Experts of a small language model.
Size: width 128, 18.5M parameters.
Training: a variant of Muon for the experts, 8768 steps.
Below are experts of layer 7 (counted from 0) of a mixture-of-experts language model. Rows are named router (the router's row for the expert), down (a neuron's output weights, with its number) and show model dimensions 0-127. Each number is 500 + 25 x the weight over its row's rms, rounded and kept within 0 to 999. Numbers have three digits each.
Before each expert's rows: a language model's description of what the expert responds to; "raises" lists some tokens whose logits its average output raises strongly, later layers aside. This comes from a sample of Wikipedia text that the model never trained on.

# expert 20
It responds to: Line breaks, section markup
raises: "-", "The", "In", "\n", "==", "|"
router:536478505479513491527490510504495479527531504474517444488508498494505540536447507482504481511468494504481510450495524458505499503507490508488504494474493465494528497506537502522420485519507526530545533516510499484507484514505501494463464484470553542515487494513509482453455493461518517482492539482556488454502484512498483487542486527527488516526460477481487520512505482481429512469512
down0:534505533475479468535531544476478460503546492530494490511529484496455518501501491490484471501496455502473509482517467503540513532464538524506531495513509453522536525524460503498570527486459527523516498512525524508481562483494502519515544517552498450518549531480519463478502519498491475462493488503497469482541511522479513504464506513500488501523522492476494503509519486508519500526476

# expert 46
It responds to: Line breaks and headings
raises: "|", "\n", "In", "==", "The", "His"
router:515491491484524485540475491496522462509494492485522477490489523498491548531464514448479477497481506520468508447498526443479514494492498496508491530468472504534518515446535523533443497529486518497535543528524514461522515507498515485481492478478530521514522499503519498500459483464511506485519529490526498490503464521527467463531506537521493499524471488462465510511496428470465464468495
down0:550469489450542506511461512500502450506484475502513494487500503533521526508487447500505508509495495490487529532548509491504537505441524501522494498489474509423522534500499519479496497494482503537489528490515517475522508529506527521520473472461543487534496488487539495496484452485505524475512518469545485482483471515546515527506480515500500527537458472478461540479466518512467511456504

# expert 0
It responds to: Mid-word fragments
raises: "s", "ling", "key", "ad", "led", "ted"
router:460516557498530480510512497522503499501467507481474501540520557518555521525490533478510461519507494465512478458520540520547485485490460515503512492509522527537521541501507523461484575467518459477483500512485500554481489515509503510470529477488515532497505505505503480479505491465479477513505488540518557498499463504483493474495510476457480484452501517493504512506508466501543464499505
down0:513519529527495461503525488485479493531475525523490491480531532509483482533507523488563512494510459521494487518476494518488497461497487465445506512513479495508483513477486465488505522501491485473526525482527521528479461518484450489507489488540500518485453451532487473497534486509553501486503515484479472483478500476484462475501524516545469480476487516498494460460525466537470499458580

# expert 29
It responds to: Word-initial syllable pieces
raises: "ur", "tar", "im"
router:503502515500514526514536483487538532514488491489513497473496497511503497437450473484490466505481496569479513521478525472541449504531551475538457504479537509472495536457483470463524521517490451521487480539481495523531523505510494470512465517507524493457478535512524492534495501469488494498551506532505492489516492497494513470470487520512514539521495537491479499474523471535547515525502
down0:530473529485527483490530480505479519455518509530520515493500477538517436488522483526483513448529494513488526510455524526508499475519464506481471504509463516491504504490495535483535490463495483515508503524444457508515422521501488498484483505509546513508505463509467475493475530507513498499511502467494536493455496524525436500493486478531503499480488480461445546524504536524501477521501

# expert 10
It responds to: Space and verb prefixes
raises: "w", "3", "1", "al", "2"
router:466507533480457468544540494511503506538497482540447549495525497511497490481518505488525516468472494495486475517512493537536499534491524458484505470518505475485530456514514485482491480528498512453534517505494525465514503518529489522492522535500497478482494544510494485505488512495495481547524527497484494536517468521530522517491467513504567500506540548524530456495487484537466441461495
down0:480477467525536522531548498460526525451515497488442529510568484510488523525496534511497476516482467484548501521447529505485511473517524488488471533485531483479484493480495530491467488512522538527512496482537500531512540467493469507517470453487514476535504534526471460496499461509492476515516522536503489504503496530489478547497503505476505522506501458508516482493523526542508522540524

# expert 26
It responds to: Spaces and opening brackets
raises: "ment", "t", "'"
router:475477557514476503504501479518473478479512475507482455538501500496508525533533493516539508504522511512496490497460526501520494476485502447523503487502479496485517438479485481520478465488466532478522500529501512494504495538498518511485510516457471479545511563513505493525459487432520505512471487462530479492467494512538528515498459531519514478520518543519484465537485478524455471461488
down0:531519467472484515569422539449490501478528503487487496507485490467490480547489551496529512521490509495514519508515494480471504498474540495519491479497480542537471509456488481481470494477484493451469452499511504522517514490463520496509485540526517504486541539475461501517497483521528472466480535540517504481511548450513508495520514489491482525502525499534483499504541526482495485502500

# expert 59
It responds to: Word-start prefixes and digits
raises: "et", "tch", "co", "con", "ke"
router:489505507518524492489489504536501534506505513494540517500476476537504486443533479437513483553505519527465545486460510494512448523522515483529490479493496486491497502527498492456436514521491486479508486503510484553531515515508500497495480543493530504436453509483483514517501514502503501512519507475483515490478509552494537516489463504467511532535476558552474513501514481478531459507508
down0:444496524474483504495434515523508502503528507523491497479556501495460510530465500521512513534502474504490529532530477526471447509508536512474487496489494511514520491549516448531492489514485499506485499475530486527515475479478533517486484497513451547531462495548497488511483500487452472506501510493456554508517560492499492526513485517526494465466486531468501528504471481545471494494516

# expert 47
It responds to: Line breaks and periods
raises: "The", "A", "This", "In", "S", "1"
router:557470523473535484502500500512481481509472525491493469526498518512501553550480472469499476531466512506452539483478517472478547488478549514520505466466473521512474499495506442523460468515461517507532498506496535510512511547474515513479526510462520493541500538492519506526477484461494483474494527487525504498524508532491524551473525522504474508493493518474466499537492473455479514497487
down0:484466476487561507530470478516513520477457498487489510521530480480500519471476508481447471498494470527482513512491496461518497474524517491513497473483480552500500457498539516506477494547510492491536509502526502528509521493527472516501543492490481468526468494459445546497543446518515461505493531493515474534524536435512536509462478531491492502489507529522538503524502504465496480482493

# expert 18
It responds to: Name pieces, odd characters
raises: "side", "flo", "press", "print", "nov", " Coordinates"
router:535497507509509490468543513485479505526473470518497520483532495478520545490475550514478516546495503507506507518473544532537496496513501504524503519519550557542482499499493492510493505535466494512522502509511516486506461495511478512512491490487513536465515506459504490515524476488476517525478502553499449539486542502479526515495544549456473517495519482484466499492554465457539561486493
down0:467517471511489500471516507492488502499449507454507491463482471536465506512542507520464496501527528518499454530528461461478507521496483510513543510506480530533528452508489528476547466523490493491501519522523491463472499525500479477537474510488524507451461463520506514528505492504456552500524546458529493505517518478496516526494495522476460484494525545477497459532475511459513475500497